Weights of a small mixture-of-experts language model, trained from scratch on English Wikipedia: 1157M tokens, 8828 steps.
Below are experts of layer 3 (counted from 0) of a mixture-of-experts language model. Rows are named router (the router's row for the expert), down (a neuron's output weights, with its number) and show model dimensions 0-31. Each number is 500 + 50 x the weight over its row's rms, rounded and kept within 0 to 999. Numbers have three digits each.
After each expert's rows: a language model's description of what the expert responds to. This comes from a sample of Wikipedia text that the model never trained on.

# expert 14
router:491456460545463512509497450548481468472599487482530440504464466459492437453547454466517479560411
down0:511539567480424439511583527461493495450555502499464468420471527456606496579528455532596525467521
down1:491503553572499438466497490509491442460473509518570548520489546474523559537572448547512500483476
down2:564544482446511478532462436525481534619473387549545460474621496556574563531548439582505482631499
down3:513421501445533539498485571466528452513472544471439486470478456500499518502532457508580502484526
down4:528568527519538408476512457541584536503508503522481473486497523507507517491525534548470456454462
down5:492417545451507511522539514509527585494512596411534568446546403473566470550397532537330478513524
down6:512573503511461502506544459596369474484486527539505547415425454404521561486490465446468437444485
down7:538608443494529480443525541353551527492454465437454543463577484562479430537520457474491443415544
down8:491575524548576542624459506465454542471548561471503589504487509442560555471423462517446440477481
down9:514530491484533487457510445538507424481519544403404505473517600454447494513461482562423449540503
down10:531511473508520467534482551467469446509521452494539538579445507506403437465530484524453457544528
down11:460491440471415495544473365470570472476595534546491454440517590457578550624580504536468536516478
down12:363487468545559580421509459536518490590553520464439527483478534476550461563493426477505496407439
down13:434547487512508528524569463466404450421526559510424439451491519443434453488399507400420497491497
down14:528463509384443598405524436448459462562482501432494407511500559518496458495453556478509486483538
down15:524495512505458404526553444574460533457565456558480534541642437537453545522512548596515518484438
down16:460503498486534523500433489499580439490498403501535403437494518434560469412560680506488441472552
down17:419474524364478517444514466442519497394637480471490475533555589529478500506543565498500496437530
down18:486500382485520495515508538517483495475521541532554613680420554511485421442554557466550517505506
down19:506569573523461413568441559482502460380521535474533502577619542506508577630442534507495451548563
down20:432530430539597458553520481599534560458541529479594437469544527526562492532450484543523551450562
down21:480570455465504528452493567519477556487543493512490479579532551486640549480498541493527521495529
down22:570559524531494448494520513419542455531522462477517513495550508461592471439535529604487520528408
down23:442474425513504474474556539436521520471544481540505606425409518480438438519458471503560471424478
down24:509583463545525518537509531512383503517511496445523524564405507510544453549550561520507484529458
down25:469409507485472529527497457494469416493482600421546520530510557521476595422471484507546564509432
down26:504496508516512490523517495527449576397500545481549506505505523429520539415509505453528543511492
down27:486532561399503552513512470474594506443408470566528507467474502488572542491437476496484509403506
Clause connectives. Relative and linking words opening clauses, such as that, which, where, when, while, this, however, plus some mid-word pieces.

# expert 9
router:507503464495432464466373475473510485484544442509490577522470472472555532467503489501507535514389
down0:556422480382487522377549449528504572499508563566576446424515486585451536482424520448502487601452
down1:456422522584473443413432604467502517476522552598440450471533426455499436475433511572544394545445
down2:441538531530444515604470502441451588501474407452408514513594493398460472530452484493596499399503
down3:517632504415513501377497434488585471480520506469568514440453534425549489550534489478539550466513
down4:441527451495433500453485486568481461519474480501472591525452499585499513470494572508513479476478
down5:536491485486489506525551449477533538549564372554436570503467469608533470538403480470569496498503
down6:405478469403584549493505486537461468526552452561466555447391516451459440514471564473506418495537
down7:549419476523563464491427445539447649570492421456601452518566526472552478444471536470593403491485
down8:441526504445472487545468543561485597469535440410537487489455480496605471375526514548458366492538
down9:524503535465501529490496512607543463509484494441491526551511567491481467535453552446490460525493
down10:455487512436525539491544479518495545532591532587457524481423519470359475533544482524420477508465
down11:486462458557502483423542485500561437468476497421595521512414509479413425505476565477569524507577
down12:548443437546595492542436441488536541456499478467429528400528478507561508480458444434372494471457
down13:468561513399561474593459449525509467444429404511507328475458480672466564434535504480504562532430
down14:525490478417603571463423563515579465405510458534588573425427462553529492499448443550534586401525
down15:473469435539535490446441567550556495486545503482562490468439458395475484644523464489512549519484
down16:485490465500460411491560435501574422526534580524544483519538458515529538487459475459586465499566
down17:542515610465475496528571501455493495565489531455401507503511499507569530435546423474563464458450
down18:477470545476495434477473482462501521495467547541507547570407549442486415483574583531472466519511
down19:510526550501505417415490460432433606507489554511483548607424461497498463456591487469484469500521
down20:504510529538554545435515483459504530453541400445509460453426456512464474490561538529502509618460
down21:433508488480539516485439524494440474551513490477493450573411488488536515438560471533548443515415
down22:549424523473526475518447483502484505494426497473564529583438491620529521417564479463509464500467
down23:508485519548512590472476518497561403551540618646489445544466474466513517511538489511516450430515
down24:535403506556488491527517499380544547538537473441560488505556465471498524545502543451597458425552
down25:458512499469445432529557358529557552555460477469525533500459552504526556482494477488577434533490
down26:502421437512442609566483456431575491479481499479481514497480585530518533453564549575576459433522
down27:528526504475547580596469539574518541502392460512499482510520469532524499513610470456453467614531
Foreign-name syllables. Middle syllables of Slavic, Lithuanian, Spanish and Japanese names, such as Mik-ulskytė, Ruíz, Mih-ail, plus prefixes like ent, cont, dem.

# expert 1
router:515437479513517572430421483525489472472486573426557511603493470477530436580489540482441439556421
down0:543401442494583501465505463466402487525449516468508530482487466523604523458486498468562547483544
down1:586406500389656527581558562449509505519484472562559465436529474475531549489448435494444557469572
down2:501402523502501566514488534389508476511495507507482483517500466428507488490518480410567556493517
down3:482526502498474510482455466474480471475457537448559478532454525506507435528490550512595435502496
down4:571462533548568457504480513569557508521473476538546460443563528469441538582359437558530540495553
down5:584418463404504496558517547523544492583560491482453496493505414481521542486453498518518552483498
down6:499431445462463457496507471519501482493537518562473402376510371483523502575441497522512409431568
down7:478519517504489463524476541498435474426522516482523464455610446447556467487547441488580433519434
down8:485545601483611400558512493550490531516535487514418367534478440482521503439478519458468523491571
down9:537549529549391582405500527514562574419495471449555505512539613531488539530536578580546539494452
down10:536593457542515540556539509509523449566566565445547467481474468587541479472451498480527557525465
down11:464490396546537492453526619536534436484483455450499404445553559461469494507458467456510541516471
down12:515497521544505528539543569458539450439463502410543452515497533525478404470558423542528505407457
down13:551495485504449498505537568430480483432507488481522560525465473490518513448546491472608548545459
down14:525513488588474527553520473540563513393444417512606544515487658476441566431455480510614450512523
down15:530550509574577508526373574531580418538519461461464555445526523661599507469444478453550413501535
down16:540587527533494495598481497524539467533450464496578502556549621516522502477493513448548479516482
down17:531419467581486499519444475526657540383542570472492469517541515548525527552510479456567502656429
down18:478591456449480473478573567536534548548476526521553469501570540453502463539482513568528516583543
down19:485519551514500528563525450516469396546427426468493542449512594516534492553519566529546488524597
down20:487496534453505537435489527539470532431463458629460497527371606427492442494452517484562428399499
down21:507556537519448567485539545491577543554530480564547518561462622498499445458505508521471455458511
down22:450503471485357551483443486609436440460455517566484581534539492408471523464467515487491643576563
down23:559508437484499502520466480426642472471389515501482400461520502512500507584612418526576494490472
down24:450515515499478434544509567516507453513532449530523446550455515458524461565427543494499530448502
down25:518471380501547524469490450596608523479387541600489474530440505433508466543468478478554504505549
down26:474536523500425419578499498436487562557428505442442398459506576463508514446504514528518440485420
down27:518514502560588532518499508547491432493472459446447487427564560565498522498495451452487384454431
Word-start fragments. Early word pieces right after the, of or a, often J-ur in Jurassic/jurisdiction, ° in coordinates, ass-, trans-, own, World.

# expert 22
router:473436555524495538538558507575466543467487518514453470383475531567584558527544481459463479395506
down0:463502488476418567504589519450453531496529526442639522619511540429393517508572549454464539477472
down1:503559599495529528507479516444417559506527385503485477566490557513446466488433527464517546562630
down2:569454436515511475526566485551560548399564421504510437467470480518474484555489472432518604443362
down3:487478432555488507495534501473502474482534552499523537537512537469483516533516451530557449466577
down4:510483502421466507597479433516530476442499488432543489497476375497602442503456494473576469499488
down5:503522576457504565545576448540538565464497605547475580531434407388519481470446512525481568584404
down6:460488536491520543507415533480492552474468496493489548448587566485507468522368469417503498519392
down7:552458479472471486494500568466516472473543546430469494417671481444534420507481513454517552524545
down8:329507455548484490473478534392491519515490474522478529441562508487475506441440470505460565474508
down9:508499421395558514517553528505558515560420552604413482521489530516489609557455457412456516494559
down10:527492411561538465471435530633547431446558590508416543605519494442476474523520503532561490489499
down11:400480528597480529465566620364527446534507487499593453456547488483438525578528474471413567446485
down12:446447592419516511489550479546464391467444501455461528472564543502458505476503472497545425514531
down13:476502433447513537411572499526459555504469547476445520484516518452448504407477525478442585494612
down14:507495562546500481586476530439536533511439474545570534470479507508435505468512566525479426473453
down15:441482469606449475495556502494413490506435543484471448536409626473586525474573455547509424530526
down16:461379414506507526528560514558471495452514446449383501526513541482463503453473471520478523584443
down17:488411569527530494475486487574585557490537490443505535470479446478426486502522519515443521473427
down18:605443510574526528513525517545474425483460511506444492477416519406432598485496416401515420543472
down19:489488561472518456531523502545571487527497483500503410438561581448605461512522405492463495470514
down20:529528582510554518536553476451440465512448518474501478434482475481452495511499511518494478600438
down21:540461436490450414516515472474593516495533530495533441414470482549483459499459571434571491597482
down22:508451455538482465532470483540534493582468431472456524519571570523615449526444510548412576488489
down23:495536462485534498527496455466488518437488550598566555508427576549438522535563475427437545441434
down24:397441468514495511494498554602501543481495480543500582419516418483484475406534542529544501500574
down25:449463491523457523378553498407554604493510463534514454612465427499433541493557507594432474481527
down26:557445457465433518458540478485549458510532458569450497503545500534507553490510619444482491397526
down27:508470560541455483522525559547526492622560513509518501500473507596517527477536501551472446527470
Verbs be and adverbs. Auxiliary and copular verbs was, is, were, been, be, plus adverb endings -ly and "ard" in regarding.

# expert 18
router:452552537450484429418443491442595523414423483536510476431500500534504506540523572483572515527425
down0:611503523435537488498485462536480522460495471527495460522458466565541589473521580540539499443503
down1:494535428532561484507495501552588489496537528443517582571511530569463510536477486527487535549468
down2:546608545471438456489546546515509463451491438452563453490595506521511454585544471456451539484536
down3:388454563574538528496463477400582449560483588552497493473475528398474472548506548549543549508539
down4:387487481522497454497505524442558369471417561513512514560532489496411435543492468488506435484457
down5:480603400458431476527538542502523523578505409472517543454478400510416353492521480517529525542499
down6:455467586552411464594579559578393518476517475488466542592437474537554506565522514470471468471535
down7:455508537447526477537536476539541561558460473548532524572543585551530358450510433552636495545559
down8:529436535582557492436405456454537549616514547528524478587491424546553504480419472419539391586528
down9:467574508481485436537465521473430521519494580533483643525409461496438428516561483420532442592456
down10:479482409512471562495552474478382529471580508481516492473537457569500542537554518604425428534535
down11:505528486544568520479505495532516428508550523507553433467541510491411511453503554531430564507459
down12:462428438406483474480396523435529422553545532475538448412481558421514556502432445561454515501530
down13:446456473511576461471474512563525521476464390562474484460504507523447505478402598484498529478549
down14:512488512450528519457532474621615587432437487521476473457573476449456512538482473560440566509485
down15:443473502437440457536458464486492566520450535436509551463476501419470420546502506446528538542588
down16:484526555484541534455499454514455488411408548525523520509499459457455548535510512503478513426430
down17:604545495486355442533528519501484579461453472486521467504522533622457529433429524493392489582510
down18:525504480507499486561589427452521452498480459432456605501679450448536538553488538477560456488421
down19:527503544443483476502534488503516473460346499540578537474480542436495478495495436538493486590455
down20:366474486508482553502394556508565575487469472494490472482523521489508530513540504440542530486541
down21:515566497493489405510447441498509528479481453472497404521539426574419553448537502429397495532394
down22:522508520542484515525528436540501469407564443381506414548468478484485433549541430454502452472510
down23:561509600527534495520487552548589474517638371538499536418470540498539481547473498517484425515462
down24:564476501523543500487410426426538446440473476560501520546571504445436473514470529453490553500520
down25:532485510561512522566508543496506502478411555486418619432462472456398513502512563556545490420427
down26:514472498602525424480623518434402499398495486490529576508485550489538498412551512538517436504554
down27:451603415552520537486443413486548428565469462502519535639489466528497510606631580454502551529431
Second-syllable fragments. Pieces inside words starting with consonant clusters or prefixes, such as ec, pl, exp, dec, tern, as in simplified, expect, purposes.

# expert 15
router:513516504492592504536497576531576465410499515529475528535653528569506504504583541492537499543550
down0:490454481462522423535561511612379454507565504508472505530494520521624477610523467463522538543512
down1:445481482463503462556450584399473478526522550596464416508587516501444432397532503476432531500574
down2:506527560571485404461410526456549494524512519437401458343622450479484529560480516559530484639513
down3:468504463451449599474511605516520579534559420538435430526488512525508549547534516446552484526552
down4:537525419489503493469558528559453541438537453468478540556450535587575528557480572435481607503517
down5:498536457517469461624450495435494502511542493473460400580601477424566528487437560576433417537433
down6:560508523435480522524490436500478429538493582488513450396528564447568503511487522447418514493495
down7:484522440490509460543455477496503514496490482460451441427546565515466425497503499588541462480474
down8:550502437623505429526480434487402553359482448499538572405474474522553488543456514576537411630436
down9:505425467501443612462483493502538464458503621438488498478487481474461562487487442450562463499492
down10:554419398393463495519456488461463585451568418432477413515445510484502459609486437439451453558515
down11:522587514474470542550422522546546475431527522415478422410522553415543548505462418531456455601441
down12:525467513502518529474519544576511492493514498490523564418577547530500566466437570585576429533422
down13:489456370511493614638450595510424478499500501462436435576481539551550502578462504519504551532598
down14:487546532512474418558462447420519511493664512450454495436511526521459495506599521445486550457471
down15:579458500609502487446495450541409549396495572540542484574477531343468524487551525469504450536409
down16:508525550449441490522465431502461515496482414538501512446429476484500577479497551466503500535543
down17:506493570427448592527441534442461554426466474468496515462384536512547501513474581469361535486506
down18:511394537528482545524489480570524524476430537485459506499518410492490476487463481473399466474437
down19:458511525487507372516495476501552508499516489558404467457585456517488485519457513549446480591545
down20:426420530553464444466543528533490537541422467468480494452505498473529571469430505574589500463429
down21:584543453469513493440524465548441417482519495536570510505553530506470500487427540543430544509484
down22:490513593451529484506575451496444472615527403506513490616493398567503485518490436519524433473479
down23:491523534483447487538551502466422370485444487524487575582486482481489548542544490426584503420487
down24:498466459534461483506608472560547439499484468576457490428442487475461530484530454477492565510424
down25:493517477441440416459600622508462478516619468397567466507472541523515476479635551490481416567474
down26:490517529473550495461467472438565468563536549485557480497569498435532483508568509438523428454448
down27:494451471527541504534508415507548447513445514586460535499483483541536501552540492482482496337564
Years and ordinals. Later digits within years like 2004, 1927, 2018, plus ordinal suffixes and words such as 19th, first, second, third.

# expert 16
router:465463588479489487456504514582572524492493543498491598470467456532414431553476534499475342494527
down0:496545501498564415485538547410432512515461349418484503615560557470485536531438492435546521495517
down1:582483492410506488482520542423559504518486561523465455451526443489502549544508440440553562437439
down2:456453501578527462419492469534510536473522488493475568443498479544472459498429450464487508487385
down3:479560458541453464571535476528485583563586504500511529491477577447499531478472475509484451546432
down4:461625536423491490549439526465427447487554490519479505546499466461544407466398491572472441533546
down5:558516486498588579493506467508537554551499443497443404427411532472473467428516530491573487497504
down6:535467529561595413492501551435475456411518575487506599507538447405504385489533495520470510477480
down7:516488553539593442483542518468454495544527461550484455437588443476533479478533409484441584522593
down8:446384484483448487564519444480490596476459438588539384502553508466543509607557461567518505505507
down9:570420572601521584532544525639589541474576584537592558578399576465523484558572489505587555551565
down10:488431486523453459596476563491522445530442506513504427521491561544530424483500546476624485526509
down11:481517525563491481489429464396421594533460511483480410508530513417499474382463565429447500545522
down12:452523506475600469471533508507489458459472503463592449505517484481492534492406474538496493368480
down13:543502505487520470484501481562539450584443429440494576386503485478530544428441449513466409405582
down14:507535543496476507519476427566445575538489539506461533509465447452530512492452520450417479445569
down15:450474548433495501549566533474462498424467467492533630534479451621504589509364500502500503501470
down16:476546453481502444546468438510500475539437488527550494448567460591459576487602447580564500552553
down17:496444502528503538564396523561485420476535472519424494508428472529502553457480425510549503525556
down18:571515393536522507610513574430458512546565571551471463500561527459611449457485518477575484541531
down19:471508439520493546554461507463559507500509511493581407433508595488556549498480534471504519503481
down20:534508468510498368506605587505571481497416521506497495418602548411471562440485514583491464452441
down21:508522400491504453479507537523517531538478539453550421508523531486457474612531516515515459481482
down22:549595461449451521496535517495489560468542445521554525571555526562487430532476613541447541516549
down23:556532507482585457526434519507500456429457511584543578554554516524508461434446519412463428477480
down24:485498503478478599499523524448554579492493429533520451512417438543514539543507493486498547569559
down25:533511524510517466448452510490438441433511525489462424483446455442536493571441496499462455459445
down26:473536570533479594519508477489505513488535516581442573494533509456564482501527546479449502473498
down27:550551521581532444479500399507531516635563545450537530556505599573528548575382536408475560567538
Word-initial piece fragments. Early pieces of split words such as v-ac-ant, artif-ac-ts, ex-alted, plus common nouns like time, season, record, Award.

# expert 10
router:540488418513464472468564512501556541439475545547474547564521521578473443530483463512529489455574
down0:575516513484428467571500437430463476518453517514431554478539537464509501421529478478468531553499
down1:478486577485399459581441470551506504480503527540519478518573529531567452444488527473495487386574
down2:401499523566504550477546499531565591542524519491391448454568560465435463513516488545497484421519
down3:555541452496440525451549566598513567479469493478426524408553553562577561586441515448515502473513
down4:510517504452533603555465511482445477510537483540465504474411498570423646541530483455515498520540
down5:491521475472593517415424536460554489556552395456575500580557439458500413451526499412450541474482
down6:440438508452548454580463459508550441509485449513407467520450518483444527569438417387516441575418
down7:454487502498637456438470422535580516521532509505502487532570558629459562534469488467558601470491
down8:518572524458469460477525429475604525485485497501524543521417584522474564425422514410572494488424
down9:484408433428474570504467492513525527601490538529526533584521458512560520341576425489534552524500
down10:441385466374440535453458562416520525506497501528525526460449534543565605470475450504457477540476
down11:506548479454531542537390459480450460470451542489415573505530543521445579510453503545484457542436
down12:572453487527518466472471427496487582561521481478488499520411504481460545499468455539568486521466
down13:480490609503522424519477544484456491495524626532519562440492522581606534563512474460512499466514
down14:510477454531433532475562534489433475521395427445476403506539532472420492453376524452488493510574
down15:541450505536440529565433479575511486521466490571501517554464520515459421459492508583492450552503
down16:516505443524592485486588527516472533472532472479497561530495543529485416515491508468521490451520
down17:499526550453553558506525466559448520490496373485419495429496520500643563505446429545480501515493
down18:502376569460560570493493433516592490442466530467538489515381530449429425487548485444452547488496
down19:454476456584450377490437422550507559566429450559581508441419509508583520543514452499531562508537
down20:460522488546489543586517523575536588483558654487562445503465517479522508511548571475459555503488
down21:567475501520488512560486494484446477468423585513488548553536480585531502552477509541478491442567
down22:540500572547521529531520495414485535464505490456476517429535531511479446577447467479535533472399
down23:463423477455589465566482537418523505524516548531499541409440515548408479557501508554491476490534
down24:588418556464421447460446438514454438516560451581563522475495465465506457446560502491448509451591
down25:558529556472526488580416565569539513620504450475556527471588523484567486451487492555537469541443
down26:530589547385531367477459527508590561524388494531526499540434455605510481479496575478586490539463
down27:533476435546450407544560517524500475572554478534478429446488469427458493474510507469563522479472
Mid-word pieces, institution nouns. Word pieces like ud, ack, ock inside names (Chudomir, Chakri), plus nouns such as school, University, film, place, game.

# expert 8
router:432442504471540459524561535502464543520576462431482396543525439519384540508481459557554566518471
down0:432528527468584412442520398598460546506421546538490492525540533541508422472578632618540501542492
down1:499483496501613479514521594440414534531583595469588539490493490431549526504427512496494508582487
down2:465550517556417570494486394579457511431444538518487547377447566531561493487460526485428453494486
down3:550512518480454460496454505501495508486459448416354435411484467504486458492477578485570454486463
down4:547471507568426516480576560476507443550575534622536501446525455433473371508519442517584417462553
down5:495493529563499487572595405507546517516437508571503533454597532549421510584487630484412512460548
down6:494446495409441513531580486492611560395526510551555506535337555533579560486520540512489490531451
down7:475573449519510411533430522542412560476572422501546431487548534559609501496415475489410404497538
down8:600491535545506488433483508456537515569425537499552560498532505472490451609476548546541440545591
down9:431428552533476623412520480474531466548476499533521532465447495479515435621454576464538419478507
down10:523483561530598496561559455415547406480470495481409503510615545507495535440550480590424547444493
down11:483499493417466512461424466503450529542470531572539510548454531475539488454539528514513508413481
down12:527482472543478516465625450498426508439495450567535438570445481549476548539533479464464461402483
down13:540542457393519524547489505527525531465575545456505483437566482491459512520463543485545489488445
down14:577496498560453538406603482481449543477414437572520457425497501526564552437466540508481539588477
down15:526484471473535469473522564416517521539602491520451438433480516545543401604446566434510490501473
down16:425481478603484530516543526616577464401567541476562499491564543506460536491444519522450515490470
down17:405558450555622435524476508563565574440428562451412534508505513519505509502493580573367463506445
down18:536432556554561505512537442419463551490479430494551523496470542541454465517564383525558524568506
down19:560448463440557457519465554519485448567488511435392500575542454408425510483410573575458513541508
down20:468496492561514468458469438502512449508551474477504581509541515510537505394542532568475444536521
down21:514403474498399545537519496467522517417518486519527484489459543505464632374480491613567538462533
down22:432589686570496408554486584568446479537527559566479435471477527466408445517526488522501511451523
down23:477433600390476458472441446524555435566486556531513442407441465491466509519477518404480417538487
down24:471493536523547452482527427634483559473427521459474441482549465484401545536479464475436488536500
down25:509469518377498547494471586506469521496548504422469500579493490484529380471536487521464478459545
down26:611508537496526571548488524409472451568567458557427422468495543464486459541567420434514512450539
down27:437507469417553542537505467537579550429563557515579597591446495544549462482450482447513549516598
Noun suffix pieces. Word-final noun suffixes such as -ion, -ation, -ment, -ism ending a split word, as in deletion, attractions, protrusions.

# expert 19
router:420444539437516454511543532349505550517441453493434434573522526426514591481513536488530386492503
down0:442505505419460513556444431561561565539490524459485443534535473545557530503447520518399471500564
down1:539499530489581510534515509492427537498471611552503499568546425482453414458557545509503495633518
down2:487477544510445417529504558504465538475511562501484532525503452431515474521546465406495567540438
down3:455525577594508534451585501460448489462484488490578422413537539495560559508468502541467624476424
down4:469525579493359513429549524497555445544507559440489433548541460561506464560427558470518489480435
down5:429534481503397570472576496459400504562495519529505537491467451506513465523421551360439462448507
down6:455493542551446453577464448504483495457526555545500521576466550435419403524491460510443458592503
down7:482449498522477508438551416525450483515520627573484390445513448501475379530459481488565481478487
down8:415423466489459618431592514473496445420502404563535513610434600502518495500420489368464422508619
down9:516465451545528555553539442442537459474539519523564423499535368547506490543479525400483485474526
down10:533449591491560534476485522499533584561432484454501611525452509497468469527544512505503445460436
down11:464528523541454417566513476524500520459492510468509585538470514445576539506487488539487450502500
down12:514603564495416490522555386455471468483438520611499492486477485572537480501493519510516582434609
down13:574416397428514490464446509528528564441467469501525479483536530444523524438494409487547419524578
down14:525443563431425548433507421424413444547495504533582476461521403356428456533427454512477505493482
down15:441456532544546479491511546503500573604439543482529451506504537466455597452574532613462529488441
down16:505422471566475533539329522495475496488493553559494487520487572492455560618544418489517555433485
down17:512487534510356455570511416483617482479555497471492465519500423484548530534617475510502554499597
down18:545530464545553525553516470523552496508494491522507509618354509496544457544564577430508498431492
down19:445448458530495522485508469487541508534441516435495511475542467464533475464575488531485510492396
down20:566528449509511455518428499500532454569505502623469465505423509545492491540492465545512489503597
down21:521629435445450553506493529451501449514452474460449506446436517437503522505523406458538490556549
down22:478442589447430530417677516491440483497535459477483435489485497506500430604429513460477467426487
down23:497416495484506588517452428337545528559395514580549478459580415491452502443502454435535468577493
down24:498459484490478488535406479538475495518465553546492509501415546585430452509445511512560511558639
down25:514479456525435566502499517535497557532474556491550531544559460506514522425527432494561461481437
down26:499471557443442495488469511501435496546476444552413512514422455460384413499517618567435500576610
down27:460603455510447479544479454438653463488502548470497479417460496578572383506516420525489503526468
Leading digits, C and b. First digit of numbers and years after space, dash or slash, such as 2020, 1995, plus capital C and b in names like Cumberbatch, Quebec.

# expert 21
router:498485456549550517517534559513563488495655479573563464542606559491475588536500515436380566431452
down0:474557515481521501382561580518498481517499481464469584506525450396489508494441538513536493513496
down1:501533475421473478550471421450561480573460452613588416461527522539470482461544544523449516486563
down2:589502473519461563537537570461595525523507524498458542537519570561524512536506573470467570423440
down3:466463503514518466493468601483583445473459524476432525474550535458450629548512585438493518536489
down4:463496482438542479544539505540493541508493541443540508507485533466474499478412506500397473557509
down5:529505556535473430583550397505432620442567584526521561456426500503429503479341482483512581479537
down6:558498518478499574476572497459476549526523526457586467598588491442454493552493501458463574525617
down7:558452542462464523484427452509596513599531510584503516460550560543550463490569423522432639490531
down8:564477496548565460588561625428485464446507471508563471465458530507513492570564402479418501404490
down9:523528498522452490511471557499570482562445454490467502507516487526514481514414494471565466522455
down10:445479467577490521552489492595529488507530529535517551488453486491500465432471479472628516444454
down11:445476540419523552520495480487617591524538509511449611553540530480510486474548407488417523490534
down12:471440401445504495486581483488375522494460568468505467550501556431518564456483412505562499423512
down13:455476588507565548487568496500577474398497584424477629520519508553401481539479553535471592528558
down14:517469512545468470562469459396501469511391436499480487478554547495500438506469574623502480418416
down15:525560456533489524474590458520573442547482434532459522466447447535442528443431438526480440464434
down16:467475494473425542481453498468532500471558423473467555466399493521475421485472526438566501496431
down17:514502521546435615509375486510508410495455496469434443431541462443500434546471446485483472478442
down18:495503515586491566551490464544541497507526569463451543548571509454489448519456516439416575402586
down19:485494468546513509432431532510486460505476485559481516460476511447491406447514530533542594552524
down20:456419502527520525526543564465484553566611457517465569547462522539472578480415545404449530485482
down21:567508551446611523503547540480539498442594426522523502431563468470425527522616526511538515491518
down22:520520501629552578458373556538546496477516544580463452467442505580498497543511502513413554475467
down23:485599495497502544474554479420556486527544497539506417508535514504556577519515440528413513433487
down24:413592526568511546439511455475512513579467455471549458503496630462526465443521584473526458521478
down25:530536494529539460550429534556476442462473532467476464484542511601581499486493503396536428427486
down26:541516471498535377481566515514470541512461438519593507548509481594489524512537520452499473471421
down27:497443498482510434459465442465446468451512577450588527378470577506446541433508522469435531567462
Line breaks, number words. Line breaks after table headers or section headings, and number or quantity words like two, three, many, several, small.

# expert 2
router:387422548584497409539450530532517531587502465563523484503464472486506478478438515447546538442592
down0:524518435465505511488561447472591566453526517479455406470544433575586531552607450559437406498538
down1:466514458561494485411484482580468463391523411575507471529520532514552577446422492576478455544513
down2:503500511483500486500425503602588418518468537477504585561532517556554501554527442441536495477488
down3:498423546529473559397476530454499600581530534458531512544439467459453493488546377537522503470512
down4:424536481520533554561398489434487553539455543545520549498576521473523424538537586481514507584511
down5:482445516530502560601533525597480591430436487482488493500637417524466469489500461423444409591613
down6:505455502522488518596402472548476472512623492523406530484545555495543522446486533479517478460568
down7:532571519548454527566560512514459553513434543453538486532639540416499487532577578496509491481512
down8:502508585520592448452556458504501498504495482448548506499522528518462434476455538460573415391464
down9:500526546498626470477548500478445477482511586523499446579574580457516489455505487381417481443482
down10:529499460504461515459487470467507547463476558491519518479547319424488532482418478483458558558509
down11:477516563482464467499415480598526402521429540481457461440550480517492422462474489562533437526485
down12:594532515418479520522526464400457440488441489553455551522569467454570604509439441539531493518471
down13:538490517472471450588512521531537516533522504492458573434545477473517503467503535655445444525485
down14:463501620614493440510470539565537546521484471528459515526544464492494465495505563451449538544509
down15:494484486549496542529549444517571499494512455528572524573524585513456488425543477443469546520432
down16:542473493551429493611482439437544498539449472509549500476513457537455464587500486451489554493480
down17:479593581476467498487498497624507567462530477598517527493644518485630542568466568437534501429517
down18:423511471456599559530406499418500459481455500536478480531453455554526502504523546500497450536614
down19:506408546547561478544505493446417515409491455543460475495459458510594441443507432603508550482430
down20:568560573529633508446551456481412525507504508577488490483561557500465440504518484415510461450471
down21:509473524482535465549529501510475429492417572526541477524483603513480536546490559537532503525492
down22:615576486544550469571537502525455572423510531564426398520576530476463477524565519526472516512519
down23:472499533364576479476488602573452457518434464424446616554512504495498459576438376510537565480517
down24:508484578543501510394517512480491423425456493477483367541559563566470495481509546564505446452547
down25:478412562485540579407542516447475505484452468508538491480510590580475482436491457533468479575448
down26:534521517453522495496436579463481418574520492495538537366454521540480472404544498475478417484487
down27:538450455549492525457504495495399466422577510492476522412431404501432452440452503489520507513541
Line-start list markers. Line-initial dashes, table pipes and heading equals signs in infobox and table markup, such as "- Born:", "- Spouse:", "===".